config.yaml
num_key_value_heads: 2
vocab_size: 10146
norm_place: "pre"
positions: "learned"
qk_norm: true
parallel_block: false
init: "normal"
init_std_o: 0.0434
init_std_up: 0.05
lr_head: 0.0104
schedule: "wsd"
decay_shape: "cos"
dataset: "wikipedia_en"
Below are experts of layer 5 (counted from 0) of a mixture-of-experts language model. Rows are named router (the router's row for the expert), down (a neuron's output weights, with its number) and show model dimensions 0-223. Each number is 500 + 50 x the weight over its row's rms, rounded and kept within 0 to 999. Numbers have three digits each.
Before each expert's rows: "comes before" lists some tokens at least twice as common just after its tokens as in all text. This comes from a sample of Wikipedia text that the model never trained on. Tokens count by the router's weight.

# expert 13
comes before: "201", "200", "1", "202", "0", "2"
router:481445486590558513420462443574508471524511500512505498488441476492486554503438516459577552482495503468420525503520444543488497554362495449460409491495461417543485441487514533550522475500566484550451463538601556514484436550498541487481455470542487587377484430524422488467569550486450620564469578575418604486483511584566523563529513503461460471462591391439533508449449552450483464479570423507459557512515462568527537494595461564565540397481443534533456467453471543548463508432456452513458449509537493457420555460435498574415525458421591549504500545501509516553456411505493507505514566555509498573492487481539574511533509548476559435567505456499548383541600481460550590491604
down14:602491439500521565393495458512493474449516476620477444424527446451457540500485432486396543575497520496510533525432502493556465520548496494427414493497406413523481605485475540492498428435531533512455496463528505468548489506429466577490461489456460609579502513538489466552499552536449489455504460473533517499559577549490376546552473461487583557480514573421455539525558471468496385482550447442476501565453507498561526513414470524564482458531485535539447529431629431487478454648501507636483500555467523548495543490484519541377522463542528400522582547494522515479526461523474431529607473527567431437457419503521556496527537486560543513526440532463523447553530459509577528388553
down15:528492495499451437435583534436442520530435491400509499497481573496531526537502403486442503465504553503443449498545499426496425526504506425575465483503513467634549484473558463498495529513551466564552466439499460526417587497526457496472436452468479505505467449470467514575591443504423489394486554474544517576550452557474414472413435441485432528566488574529543474548520535526436501459613564521553463424503582529426491450596515469531482499572510517495586484545460590623502561400397529423511482545415454461524591525577517456473567484510477544558490515488483510466400469462503476660422490510483500488402484519438526547533520497516557521560552493457547565488416509504596542547513
down16:514487417441538368603532540538466579551462521476421540531502456431560521525491428445591498509542527505475441525590499478446425577527463553545573443507438511493505531455479515450530478435550470544490503461490511495470465469427469449487450490511569489527424403567523425520588517576579512535499492576516470470438491471464412488462453534540502514570520409375584515464556508616574625526545460420458445486496511472572516542518526482530491486527585492595561461457508511536425456516404487464540455506533509505621527591477432428556478496443473474441492527555533407441516467534453481429555540473537492470434467595464491515453470549411527558504548546533517414537575438508459569476569
down17:477538511490529504452441532419489424574574502431438497518494388458472610555518522498488422490601554501449512542491483501530539508511458544359470485515489448499571493620528518510449544536467518588549431478560416440503394455478511521540483535512508522375525516557378409511415511454510472470446557487429472534429500609589486410448553477540440447453480532501519560461548460541543502529512519464510427500496518542512506527477528593464461503573602475464489535467510524427466470506587463597509519490537433400440566596567501532512466560436496509426456598506521541484430502456474484519572548577461438545542599531527519554446518581423452469535438526522477476492553540516470553415499
down18:532460438512449482483494524508515526445428485532587554535469351548471486605459505598533465538555540510458489510376518457489478456442504586506484531537449542519631441437554500442544596548427504553542406500460458489498503533486531596529518553473450445481530512492521473378539478464443504536491546455539507524504485465425446567473583473479429491533492418505447509475502464529449550553405456485508444575465528626581463586402601498460587527461408485586487475510486496584540564411478491454545485554536580437572507473417388580542538540430577492521497497501472451537487544526457524506456481609468485489557536458517439566495533485469417511480519463464491538492500487486487437600455
down19:529531498518484522568521560487583532526452538455528517556539448413482452455487455480487533468552555431564552528530525513359456487497413561443619475465439527494514556487492492482473385460429390532536553523426493579523472557441491618555483541511451512529499450481511542474506428484517451576574460479510487458557573459491582431523557506468501604563476448508529455517452599616408441491530467514517423491479466514435486492467512451523462473482425542502468505417569536536591499494575507423536461459454566521565382518556443579494499497560491479545553505553500408510369493504475554548568462494375465542553473565467468519545386484476558502517512527471534566547439507534462557421454
down20:563518505533473497523455435564457503415470423470480524565418513470584515562539485538433544541507489448562493444522439470464478509499469491451471456599456403505510499439479496472553464518613513562409465509459429510421598420609486548566577509475560521608408508508455532516472504494486509477643431453504583424430453482535481500563537436461518507553418509428431498529486542511488471547553444528412383430425436534470503487504486439456444515493486524485523460518467485500402602565589540494540444470551553465515433555609520532515593569621525538497489573478507502455550458573519574514502467430555461486549499466591536458583552511445522529508517493423463513557544449481488524434510
down21:532510544539490452441513585483479572386518432561424515493524460476599506556557449568504533423538483522488497569430491511543367530422523482539582438429502639503523484422526502589478436513588459427436497562605493482455394486519523466567469500600415479540523546447552544521485406502597564545496482448473532522567496516539613453554557448478522450461500555493527469475514543434571489496455553509471496457460452409473575433426522559484495504530493496506528586565470483488484417509482439493531567434481522543480551521485480543468501468505461436409483529503366378497520543465495523504496470558497553514431599490446466461493500580532475482519528509608465499540502445483525469403586
down22:478517496422473443399551489538529588519465555493493458429496423523353426404502550529539532464438446534530424522538537457559501557482523523536503500488522555457613460550503353477521434629498414466474515518580458502435513445525627479524582385543538540489559438509514584561496478436456443459558484457469556403462531455520458460509484576435462452450546437539605503507527498459460488585486501435479498528503483486480516438499539525578548561515637535486450568444535558582551560580530570542525476453542439428535498521497499422506469447534460487572529430500455544517531520517470488541514490478483422523458530525476502512479545456418475486492511538515628522518530526505491514377438
down23:539471480467490504552435514466462518450547508500421619471571435518472580417475448467556553511473422392487501575529509468489452473521401568523570499509467490549473499599494448614427516389580512509552499484463515517478463490450541562545361466514463547519561374486543474536513531484544524603444495413506522424611496552594492519387516494509567456427496512581500508456481575526480573500486518498459505475403455468469447555455541412494563546531556436464343532505462546495556401576574555536425491450575494530553554475464426546507504501438566531483513488514534432515528465504478451589500469512476505532486535469471540541511462533501447553508483460536443594535460440574481519559488
down24:556470578528519463562600551517477545466495482537521534481447467533442464529455452477448467427580455532494473583457462503375598516459457360470479464473565498471421554417511468460488542423571527569461545525542437535592501495539591474461525439603450500426583533479478494553559461494452555461543453449466435445414519454513508475463479445478527519546455463450439505522484511483532523517506442500494476517543386506536596513550454408473527544547516446559495581525492452370500533576494518522457541456512475504535477552342522477557494443559523542544556526629531527513422460514491594452546557441549478456545503481555432530575512491454595569455480534537498476485578389567507458512502
down25:489484551535533505503417506465444473635506503525433468486526493579478497567532498494479491520521433443504643403510507474515461512519493510489492579494405492531534616520549524558520546425504472444519536433552453443475458466425364496497431492420510541533480495563498551437614505486566478434492447552559418542509578521554505464515447501430490474524467478554437500479559459424540504454594488412511427533517518464384527572450555539549544483523528565415510483502588563517536474551508502470524529522522402509568541411456480587490502524382469506568424515480508490505485578479430550504445520407484361551422592477503457476532587498525523447471447578525460584516575524467548450546505
down26:535501559584555617438523597542512479455485536502491462572407449471450572499544498519473427533417549444507498445478473527405406537396515549477542537510538489490505447509480588451535432517488564493506456403577459449522488461537564466505531428471467540468517462397485501437483553476598521527422409525514511516524451511554508477461488449481526503505558403529529551397370498457484477404499510521454570536484554539554503485497551472527457519530440402567510522525502568563599550437552547626458506517654549495453502538628482535429517493458529550460501443478588570409406519535460483396507519495491533454495501492443510465442524514538559487520475451521532484481485585514567494539427
down27:516559508450501430516534503431572524512484475451481462478470534581560514565450597458514498439567519534499494548566557492426500460448472489485560522532508509427450555559519502474455497449413475433550549445449497487463451490460533432515486503607447489604520512423435403424476482489486528544542525555572528453457523530501484545431529549480539480500526587551515480509484486478469468581529475579469502569480444429354505619470434460607444482535470577404493533462525503528420524431559456450467454457441439444529501566502537501425445506509468490513509540587383529498463431507570618578546413521473465571516523555542501520432546437419479581428535551542595479489457472500495605565608
down28:451472594404473504431522466448465417526523536502507469486434546494414461430541516509474549525542530578470494524533539465483549483389585511457547447474547508502471449628526416555430604442512624488391596549546506594574474432422538427498507521468455499527470411348447498508476529466448413439427473532518596485458469459608457525466493473521470537490506489508484494508401553527537542444506563542520525533528450542497553552506496441473424479475439499512494500490596550557423525488472542502504510488451481543561484505496507546438537528450468509460569502423470528471457484484488528596592622471457547584470521488552476438413493473561472601570464503511553453546524458564470587551535
down29:484521456480452481502521522504589570555485400513588410486479544451527606528485564446575561522455515394473452567495586593533448526495528528391511491551477460534566535450454460507475495477525529527547495475432531448494529540453502457480537541455585459617531451552475466523587427513458530484489483506510742460424449504473566517539416526416564468440449457541544399495472572531462499535550450560431437532484454467547459493474493454510516470432501465516492504473504472461557494460475424528547456483477518602579484516508589531451539502614480438590522493499548487452528503531523502496403523542380521445415422467449540507504459560476504535468529548421575562478448538478487530479476
down30:489565492442558535572552561464466499436512478440515393502489425539508482489552563524563448534476544498515376455558537424478552566480493501553485506556474499436554487402473533430627574458575508474400544389540469519464541486535477507560591418549530445535467477461509407472537471465476458516469498468526478564517521435516498562563544487566498514521540470488466496441514405510458566433593454412502530514429500504544446505549480543474510550498468516548524465518458554596383476579623486451500537499556388474577493512460463538536485544461533465445514426478559555396427471537463552468502507583510545404544437497525426538480548472603506478530503514435584447526415525634481487511455
down31:411489533428502561440484498531521513528515469558585567561438429575462512423416536491484530563517497544494505546492525508526443511620491592617487494499508550526590406432524576494562485506487586609495463513599485456507521444471427536472539462552434496513521484540510476504525535544485563481490469537463512579466510533461541432481500465404541560394454541491511490446422522526472507518489503618517531459549534582409551499465451504466562420457489544532578502402429542423518509496558474494581488513520460470503527446487492474534465565511448545462497430509450511530527496470509494513464576565372452509594379457588454448478454419394450607492590521487457410386487475503499427516516
down32:425433492483562480429502435376472583524511477518541487433467514473439402501529560524498541516466453465497501496509579507534559490489455600522512527507516442530497473541410495528459513421572459469504519473411519407533564463594495536455520455631502481524588496453421469548538550481495510540452413598585541566533486568501399459531510427351419448520479581453501566470431526532524531423550518464520483455509488557562576454546504487557484543402449465531569416503571486621438497550404499583593473500448504498617470517464504453486546479540523506480548459489490526540491454493454457526481584525540480538505478530559521460581566511633481467526470489472474500437462454469504389536504
down33:562424539456433442568445441534432537533509518513475474559602532433602486485492471546604419536503440474469541503417483547461475516637542436495495446532451593437558479501470506460486501494505467467503561545516521514537548506467474453556481489402509550461499561502445553473437531524463457469487463555522445575498560458520515487386504436470548492597557497581496469525617578466483449371412489551507556498502465569502468535457526479472465502557505433491408360495474586510490461371525527506438443398545493512576542505490593532593461520514574496421503353503493561459640528528493440513510526525499470518474555490490529437508535487413546534477493554570530440515493504535500525508497

# expert 9
comes before: " ", " was", " is", " he", " \"", " had"
router:556472498465497542536409428493567504535468471467538514448469516478478463486597477492468582523562546457459553499424505418466565464455406442473469504485513429534565502549539494591627507545495450502476537389448473437517492490428563484520476511458521498568462558509530487520508493471572535559471511467478540507533512463501522402475541623529450508508549481524526454534560429540444440494429492510499549432600496488493540447453412495465579528458498391505550498546380577527511502487408534616450456482498587436692486481448480484481462532562511554529516550407524477442515489422466450493481583527506506472502449500504508465439460436457410590525547537542576436481406546398578474582532
down14:490478479502446543421503444508407517434427590533438565434487522520372512529533518486558519442501497466498439469477500506461552467475559591500505478437404541506408438494505510529476446552442565480414585480478494440477529490564587412496558525556550485498406501580498500537492381458519476480553585542551504520558540460498470479528482451552529485535594468571528553465517537523423529507563555607527487517547578394450491450452468434447465512470425559444578468477477495455436473568535468553510531490578569414615577463519488605432421599454482432560547519571508470542467467527562503500478442533550540486450511542458516579467488459511461432527490522414411513552558568529460595452480
down15:509443505450497429506610524569512466484553458514565497565546555400392501477461580596486495422559350468456416519523543438494472500572483596560596405517506422583473555490429515454465511471494474462494478510467434419548486490477440532488533524511507429538455481472545549480565577458474470498502498581544505490458456455475435484503466448555414489440388461483605457519540533478511487516552523514500479480477541508506536499515568459478416490489514473566496425546532473601537518491576435526472565528551553534431560476512531507528492533398468520423555541514454528526571448444558482503449579518569591507491430499561453475536516388514445516458621443484489469584624457571508502413567
down16:488521490499479500519444509480418602462523484591477548487554498498504549544480446515483483433499493523442509531512491516570555501579521428528509551464494527482479503514466470552605500489437492514550524439528487664475448499523455549552454502510417475583489499540522421470490525507433466463485582484557544543488516523541506444448611517519545577516520556482559463579458473497456529507553488570484535440472569449481458450499441485488498489494529360512511385553502497460532486511422466210469517435520550495273542455524571465479518505503538486526536474530537501463522426566466560493525550493583518540468440492507405475511442491456495526459490564524585550556540467519509504494446
down17:452453537452520510512618546500504437473527445470469522522467519551470514600521584478512420566485467553552440563565438452546582380543503457512480534487503467470492448542433501479463439523464445569529567477512547528489513415499571504423506511501482535513441465464533528549425402485470533517588497481561455572469502559501480476483469518501561501483487512411616533489557392554410428512508576512545552462476542439556479521538532505491466561461425551469485541474476526501470410488484447591501465553492390472564502448533497516558494514560565428472570525432537474553468604503525493445482479492577566581404566543546568506394584470533504496550389472476542413468412497556433565350465
down18:539520539625495399599472471497520540515514627477512566531503397474427523585499524446495498498455556504512512496452553506470545479522411520406476521499455520519490459500531536461462522502512486449582428498497486461454511530523478482502389417454520457546451486526465515492523541521548538587561547559599486470481429453498528484468376443438473488480519449573622470437451454472456514558420445457549582508524518478533485512475500501564586547579510442534502482528431503514472518392506520398502549481466506437464466611619527571461467531583560581475548422472523509503555455526525553429532512460391473504481492535476598530495492391516484394562535441491526520504377484390550531505588
down19:481596441491366475483472642464444540502524508516456494521464475403473591444497577472523567554508494484518531558539500574428456495473403484440482487459519438423465508526557390451457564492454485484497454499572526470445490476561592562427477504549547461511563518518459495464513465466449397576398617444498516525500496517526557422468510442474498569455489558577532525486560495502514476396539478472495526411562452536538481414479544518499512544503574463548545435504482543560426456567426444603469520423525524491584492511541404524516439529543603413565503524499587447526536498581478539520479430560476562538459492507497474497582507475435526468495426435568505460492542583417495546495605
down20:554520506514465497542465511465486520494491518484461500504557495519431470495553521482466568479589543490454553524498450507442526479476422439445522394512564388534493517504438535554567479490485474507424538381456442429458530491466557530465486489479524493503519533530556542443491492506548521511550509494558445506489554487466549478463579586555461501481523522522534438522555445516531466525475505511485471490531520464508452398491411439552466438455450500507566491501518479543477530417518568644396442386494525467899458472492528489450477479516518522467524495512490548461560473498474475507554550523519506530486521450502510498435527534374528544551434513511498500517436501512501553483476
down21:521552443482547505462517523489573591580504458449520561558524572542485527444541503505463489509520473471417557571555489443505472411557533512474545491493428467462509543448428461536549553437515425446511549439494486545565513532416480471450519514597473528476546493574467474508464489457440526394383505519427536559636488566500572517488433532476452462547478433521432513503514538461520401432468494546524495455385479517535526503538442564564313413487544438457519452495506485467468502500567596501419508537483498573329526527506541436559491376541456533566546467461504467479559512521606558452494520501464567493518511498429482521521456499488525497499537512544547511439546531575426593490598
down22:433545508497482505527435487447486440551563518455572524535495585569411483430537547522509556505440504532549511580456595499383525505425564553478524506439505588480460517559520388408555501539522444503507504532520509453487590493547439490529648382519490558530477525538493521426489492530405550576523457453499513388535557483443498502535508523470543524490533569522482447508482571508462521514371411458531552414454565444546635484577465441508503429481392475464573570598573494525497466496495450444527463473520455469490509433468557518465540512454472478561457516410551539501448507459492545505380580496444522537492468523489375577516527492575452565541457510512498540454529462483437470423515
down23:469451539509451428575444588432543537537458537571468505554533520525534390346504474524524467449531510558532411398440564417575417439569459510441475588528616440509593565549468442415481478520485505455468529397527559460517598506511625509533477461516427477502561604482520583527531517505487539498441429452455461592510478400548465497548471595541473428547602477540444520485453527536437536494506502433527429533429574496524443481489541473458533422532484402469525556469488462453586520532496526422505564415485533553407522505403451436479509518495491514537504520484495511444553530511535496552511498492503483443519550472581470512502467515478498434507538567544490599512552455486461500491581
down24:430484474520400495501482474518536475454495497497523518423519531555450535529488622481498464506480624555461454466488515518485478454488580452459480506464519573537511474541472449488536550485490524490428478405469491416478510555602573510609422510424419469560525456480523594441506446556499478470520512496479404429612593504471533623547501512485510505634452531586522556569552500538535551482403452536420559444473478478412453501476464467465536411560512502524478494497467502544425561495467497461595532518502535445416549444589472562447456511498515534533463496525553374433540610479540569498469504499455472526515518548508456512453549470528460557491492487451471658429398453409548528535440
down25:521552486457523518462469517501474484413500433519509461533472478405538498495626522543481530501459556507527564497459426531598493553540422498517512487458502435490493433417521434401486456416431478528520484505509563575435460507517505392483481515505490431495503482577490457429550503565620438565588543531476512487487473634520447539585548523514452551570500494487509565581609501463494454516486578444559544640566483363486447409509521544481457479524438510469503525544533507496520510487528517573550512551511414446415510457493542448371534452566468434551519508518476468465460466455483547350560616525480468543433515531447525574614500524571469515490508444438486489540547477529465451496455
down26:535477543455493537507540440454480514490540499538490569468530485533427525527523534466473576452465372486403447498467552433545597482487500504458539563468564474349469483533500430472476428624495509454502475458505440465507557555471503499474517501527406367447575553435504466417516511492449534537563488516494456521551469458430614511560525434407474571540589577522502509488602466493423585518453598504463489520495620588469541543528528417526416559483493432554481525505577535487523505554486525483576530494503458499532519540458586527485516468503505444523492551502523494502618522501486394470503476528461493556451500415463533495641456398500540447441470430544561490579572464437479443430498
down27:615534575445435519451501391519452570487483498497499594447565517520534506574572531444493409489432432510472584477587455525498513483405486478450535602451570599561518449514484599513509489574495400460538469464527408528524570516455523498503520479550415509566529560512441469553482536456550489446531465593489565498441515571548436472496479506457434527528538463553451589536498489418456518571568432503461602495530474484462496531457425462444588493493399623440583509505455468456545522513528538493475438538485476485383476575494472522544504455486524550516418499510423529522642523494479485490431484462486534555488437475535402539439508550400459518529433445488488514531560446470441580473507
down28:560492485493537560502524602439482553472456511501507505573583495548496495463595503394504453566532537507561510512475525564492478477437438494524586501511446516515549476440491490555562439482478551447515568448586573477548504492506434429503498466408434438533473624498601504464465510510451493500527472484421521522632530420563504539483494474568529482549452457533469512528608410544540491561397414497358392504491466525481513557373452510544484456496447516474561538491471646468471421509394586365472513521512471477547475434500540538569407560462556532504462452508489543475515565532592502434561490448482444511497510464509480462514410535467469511562540471475527435509554522497533420552484
down29:558599508567501510552566547486504584490522507497464499494457472484486473601493540466506452572568549499500458504481450518567517437462537516545390438477563497471549503492479483466484588496531387454534611559561432515544483495422502490482511488566484500404442500524596364472416517594492494477460498558554517538571493563472572546475437457575494516481486506588470435463485580435463427533510510458604460494491388535465597558462488502480510444489550518523538526527496416497468418416462466433541516417546484404324535473534606453441512569450445514520471507582498538535509491472507454491584444548536563564541474481504458568559399500412489429481530477558495499524477488439523436535543
down30:519479509411417581460444497534511441509513480496579504442508481520543543509488479553516531563539455549408536576491488510477473459438583477475511487408467426495482506427552526478518510500455476541594568574528574544455517502488540535598425360661385595530593404480534523450578484583516427533507500475487514446520514415540503511569463437506522528459429581484459521486562520561443465483570416490461490484506531430496472487358431596518561530479505438505413491536534552454527528443565556373458526487526556479548489482479448457454493459543522574575509492504423496476534515541506427520573492531573502476457547549567579421563410540559460466461476422510505525482437541494490509471484
down31:512542508580478476518451578546457499521543418521481512454483404459474471536501502393458520510537492440506474624495513479420449486416421618438450505435528534490467410578471528446544604534407527513592456584610471589447495517422485540446469442533474395585445358540534565555460499494459526502568473577486592489476480502503506514423496526457467502422551563515563521493430459587492462519512583532523503458507529484538412485512465482565528560472447577486591492531456593559493466529463414489544399507550464506497502370600474582469518571612552551521509570545529489464548449493469497415477538570489463491478467488482499501457531493475501449540434479456509491517471535498555457497504
down32:484537504528554515507468467471481417478467435523529468455482414557496503465615566361588463495430517525450452557485582537426542514494474551501512430539482407531479484454474585543558489501466402613426507576573513513587473521485487501468491471484565492529566431443452502538458573482551415467489458550542536519528562527546517504471596498440455472455519513496563585526541387393402429552541552505441561516428526459500507459426435520531517407461599464515590524589464512474470498496513532524536525525521394456422588513489537592407475494480515572446517535574421476472577463469484486581522487492560399455470593512526505491482533494506461518517499493522495545508489505369456458589561
down33:489451576485463573509597483390454512445504413464567450520483481532514488545494551536648522484455529589476471439533541518542459525544531416566542494511565461564500496456450401462553480514457507475506580527526487432559557495571495515457538400487485518513460532419491437539551527556584431439412515480491575477516496467521405571524516438556572486513429465479491493527539496504447581506484473466550489455476495504484451464474515498593483462497529578474590614464545455561402529498563511465516366488478461367495492568487383477497541455553514535521440516519509337501475470502572523587538574427463449448473588560516498555446493458568501476586478517403581452502500494535509460489494

# expert 4
comes before: "-", "|", "==", "The", "===", "In"
router:538497448405436605469475497401585582499482567432594480441479545471512515545536536513472547455454477532427605470407527540463511510490488458561564557426517488537523473630547504521508522566433454477484547414472426453489537494407590446443420470488459473463475579482516471593446462519472421556441494486482506503582504467531526504539418625535561474530450441494521538545517484510429449474437425504484501416535496488517602633483416522552451549478508480522495526465454523539516495458468474631474476520486452481557508550523507531447415503541426574482508545473580518490394520473450569493466546450437479409461466574530452540530382545491431517513496550519481564514518606490593500501512
down5:435542478433540490527516537520461526503490519492458573505419571409543464459621528536524556527495498489626335453548455464456503457529543638446523523529500504482544491427487638473439604540552476447491513562417527464466480563525441487416513571435460511427524511446504497510429509550538510465525496472584419546495498534591499486464561559473555590489500566451511496553454454492458466430442601442530561470507502462482498516534502439511496531505570494487582389475464439538511470503464452542493416563481570461454563564436484486497505481412452540488456533468473592556501507513456511579503438507546435515465435575654499545545471394442512463453480460540540501494525514517509415418532
down6:568563548488414488464484431563485483573406583541512458498424578503452465473527575452415521561509479554494528374500510583498526595579575512476512500478529566472502439493532533463514506565505520459581576441491422512551544482481531488417615470483429532510520425578487481502448529504499543429486577537498517466455514484492492496555433462571527510498510506489445453575525521489504535357424467440580454454595545537494499547448484399457516540510525468445498492492475570459499451575507575464510541541484441390432560539565444481554572493449511450494473530564648463441397558459420431526453521548573526546556481479451487474487522540389508409490486494575448481446556564478442447538486
down7:499534500452494493475467532415455582438513440524478557499497554480532502529543440506482514496539485539531448533396563484447463526562469517509578448533519530555525480614484533493485513552505491554536480510474559546527561463486478460493552507452499488517504503323494563498425450513579448523420540555437429570493630537537594486519525513432546536553496585550559467529545525473476512561406558439484423488482475530458516429425477538425520563370445590367553520554434484487462574490530495528422482471533430571496544520450438497608524493478425437392517423484499566532504588537529505511542526462417462502536541519406441461518471427498501502564486462402425392465567528542568499524557
down8:584535512533478484506512469575518545558498487569574482520559470535477462495507512411435427597520414451518411452519434527472486401490472456495514533545566468444478435547462426508466504533495498455512531440510453449575485442485494480502562611557447449451546548497518506497438459495518518466583476467560609538541586469527595423474478479481534519602480550602427582523397417372504500449534462513515587476554515523446510528519577516487535524538441464449478477534589491432471552536476465492494602361563424479519499496450430487509537481489422631579441499562472420516444532507515527471538529472477573538505449483546486456575500499468541450486408392459573492616429508522518491545508
down9:555488429523502583524543564423514484497421497622519513446515466521460579429547537492522474461399554474621477557596542529521468521458492515434542533479436544556560456534549498585437436447555440503458485472566480544496510455485436474421522471441509570551445477512508567530553474539514562453501403482453474465499494431495405593491437412474476493444549497534486567433453540461459482475606538530459483486516460458487513583535467525608485416594442573497442531476471497432471456508584464584541531530566604472581558486563473477482459433494519574489517472542559484447391513534515545426519454549532475490580379472521532561505537463457408478549426466457508474468406569585457505547538
down10:571612512521571513519476456481469456426522570540467572525525580447508576534527439553462643492411469498478537422501449453480556477339481456442485429525513493485522471476523525392451529434556470544486494571411453452489535580430511483507487444510496584518455427542528422501469455593583527572452489550493584551480521449508505556616511515472465558429447481627492521472625559429449476535475471520504531432507495508460528523498404440576494476510586436545475454497591564488561417535557552488504511487476461412514559481449594462560548514507531517507485528503452439531490508536540443541589534443464478468473445439417486511497442426554441504480477496462427505473537550572526515555446
down11:515466489441555540450553462528491407594461601525459470548512470538501487547523510475544444552501564429463455561548463486507574565403426405522401528453433535472564521509509491502419539517498541536569492467468551439440557488502469548499545542515465547484450516507449493351474489490579474556571467440467453579503452547504486499567486479533495599432486529472586494514478412490516451442561540515538573535495479518523470509469480553414580489554467499494476488562517540423469492449622552293474443476506474535428469557500433428594572472543542521523513466544429564550546507513546555498487490475517565530389529520556453542563458499503546489521462402422543402403510473544543426532477
down12:434522515473497475438454485484455522559496471542521489553377458456459485535508389517490549488501474590523396497530561500459537515562519513561518503586525485518493526452544452535508509576487566483489446535494513543442466568485518506498519380499511523509602458465459514574494467573461483497343533520427446594502513493537538492438520572544486485396518451613536459431489456495464497451569488463447472520534562514483530547522419453458519506525631491523480537499531526487453558513508402667557516472567468530609435454569390643445462483474445497584544528468515505474465456490507519457527452473504515517563494483460559530548475486462508430511527608455432541568541491392403404545435
down13:512459577544437423459472508558450536511522487504492502508499480515460542528442520433558487557562477500508514508431422595564453557515481468523385551534450469518520542518485493550507452376508432530519472598504521523580407559450532520465490434537452496495482584565520607460468469550483470470467399468453566475417504566461387568431546471524459600460409442495501464485547405576542469508516494480469464520485514459521489469517406600611528608492518467501460433478550470496521684478510355548492494507436541481671559488507528503535473482535473556491466580441533485427470517534554507473585430529522572518492510585573493526455486456442469471483467501442527533498497509515435528502487
down14:528613553477575442487520469530441504471549462539515547514509506482456526423573424391515540499558504540457426492540518548471477575574461548468401466485522426499512568471457616568505498438416535520581484497492498534512596470487408533464489544530545484424485522504547486414626453553471528488466473400506400485506448498569532579562504536625442440558460536463586551580529481455553454436492488488570524496537510519408484486569523437462542437531449589475567534455527501429481502494450489471418466526487583565485460501585530406497533521480490503454509462485481501430481491550419510530486511468519542489462398517617462509627499495523505506377468383489576488466497527529515427420537
down15:485494525483524421440611507533534541490545447434547561585494481458541466515502489549459470526487577496521493512466444467586566544431539550497497406530473420484515445492430492540547461579557440579487527541594506514543584507523551566391553454456444427458469547527537424423450490546450464502499431418444514481521521543504500434463558438449377484572560588525546553407475484511420526495505441451427464506474457556463518538491385618401466570487469523454431482528591503416549509491517478491574473492531567469465408575414468510433510503552451509550434569506546544617499492547555502593471504434440562506497498488571487575471433497548477499499483548494509483526540582487402530580477
down16:478567509482533480455513548493476600541530407613546506531459485486501492522499492489461456535597424512483498346546501522427472512485528487583492488544466478517547520513511382585568503550462575486492525427493379409509507539516597480531553421575461649506525516582502458447492492495435487486558515474515383515493556505523508510498507420423497484508565451411448479561576525566479578573565453494568451458530495554454443552527485421393401600532547385478475470452577455483493527526506573534479605533507516479416506576529441476547477522536456518494479522427484499517522545436494488482522445420394548544476429616443514483515511512467520442455482563489508561480485482512415495470539
down17:456543454466523511521554464532517498515566448487475545472502499568486473518491553582613426466539511482516531515506503472511540484584491465625471488386488480449500489581476544472481529443545439562565481527471526531512465507521488535463461433447548530510505419382519501496537545494429492479420451523518412496482470549483632525507517560513483409447516489521432570438465458419607416494491457511387472554510469551567513566457471463523591576534531554471482448494513476555426574517581524476457535531456435483396548491506607490538537551488450635430447539462416430475517553478472519570555514479518502432470529465465551550452541501443498407502492543511610381445400532579474551603425
down18:492474541569413601450445414511491443448501569499363347490551461471542484509444448567480528488594500474508518503564527388556556581535468497437421469550521482476488574507490574478436485435413635542564523570528532537545480439522507507551593510503505435526480497476493392456478510514445452524525529413409542479575432495515567477526517483499538473515461485501521537561490481443574481458394549490516478473468479398572561548488491414432458527500467427461452497519477470407534496539603550534550552444518435492437491583515571548534555588510552560506528554553488427469461480456468541423519459554544531460559511540395478497532546510446496522520547586530380441521504513502503516543520
down19:417486447526522538500605470516465505476493446598427458613550498500484490466508445426527550577491521585535466359495444484569515490533562509506495448525513523455614379525589499512519567416503586421486365508438388621570484478458548512534495508470486521466514562438567432516533562528434501498452484484477555573518509561478500519477515470550501495537516501476444544605567552514499446486500486513513488498516520533461490535534515513486553396468502425496512393429485504461513530510601416385577658502472448485446468399542490419535493516562461514458548519514516489474518523448459398454472491477386484477513469461486510435473499496466593539556513504491484578547542499484480503599566
down20:454405421462437382543481449527536514491615503485485513483490509527522434433425390557489511431560494478498416508571428444501521525516501495530513507569606473540504583517473478473510561547518552527495395564536481520518503548393429538489531576523560609446502563478512489589557531511545545500599518511459505541540524490531417442445489497586541496525522463438529484474440455471493403508537580428529522501503528482494512436466446636427518427522499512458469467462488490629561566386499528366500463493491523557466483440581469549465437487438527427551514411543530529514512488522581517566501379490546470470464516452440482474510549559479600466458514480551488459450609469535532453561499
down21:471607546511541486548600542552522407425490510515521528440547476468433616451465539523424462527440475486518431489542461495606549477493444514521482561530497418482529477456469488411396518457531500475596396544500461517554468504392507540534472467647501431510556407517477544467588433484482499531482467497427529441503412633499463542464513537586483387509473520553467527507545604453540435465578521519399534444495523524488449468535497480493530536475510498414457464490600505542526506476545460400491561546602425497562498522557541443479570487541577443516491475571508480474535442532463577538528481546464466567404487557451580485437537510483480392526522504487523560561459514518491485437436
down22:452561493464472499493503595494380488575558416538516444526506538553534386512540462477503536519565457502560495579432460516550498493590397486496511483485494439446486482496545525544410432582478487513450531493464459492512455605453464460499476555541574533483487480558505388467610498626511534528518521469416529483441449410543490533449549509558521500442504512531499652492448523509568429523547598434572525449466450434457508476601450495516474556525599542489523472492545542412544512574491523557505552547485514511429396509405471526530571530486538468442524433472521546448463531441517459402612508418503513508561526431396430494490440515487504499538427467544438395539497539472491547558496
down23:444468452586493452526568367526459468497467512398443504375591525546548502497471494462527487592441523499514537531481465505536415508470552513547491385539488506461506461464534558604497423540464438473570522572489445549510497458486546447454420578483419476510555581457560581495501502546494475553585491433475515465589443451522529464508514471524562508571409527569524506520486490571488570510548458443477458469507464450502458420510557511528529504461545485509498466478451420423531563477448556441538517536575582501418486498511542452430551480455444557491523595467490513503458535568580457431494464403533477463447455432445501429457544635531392516564562651506559558517561506535485538546454
down24:516403448519493526532477532522467498545557571504573459555575554560449543529514497574454533514459432471536476385461471554492450473524581551508502579496512442471426515546546452464503546443551460396534446542457506426524484523563557503471486545488563445480520462522558514575541489519519368484495463468427394467484513514404514486456463487492571470499442563489594466489512510473540515411528481572557449496516520438550494483636561474376500492574457518420485503465484425529489522596587571451486475601540496507382473455545484484471432424409428479515524561506472440557491512462620463519567522529547519585518448580399487553487460475546456442455458485502479577590459476461536483530617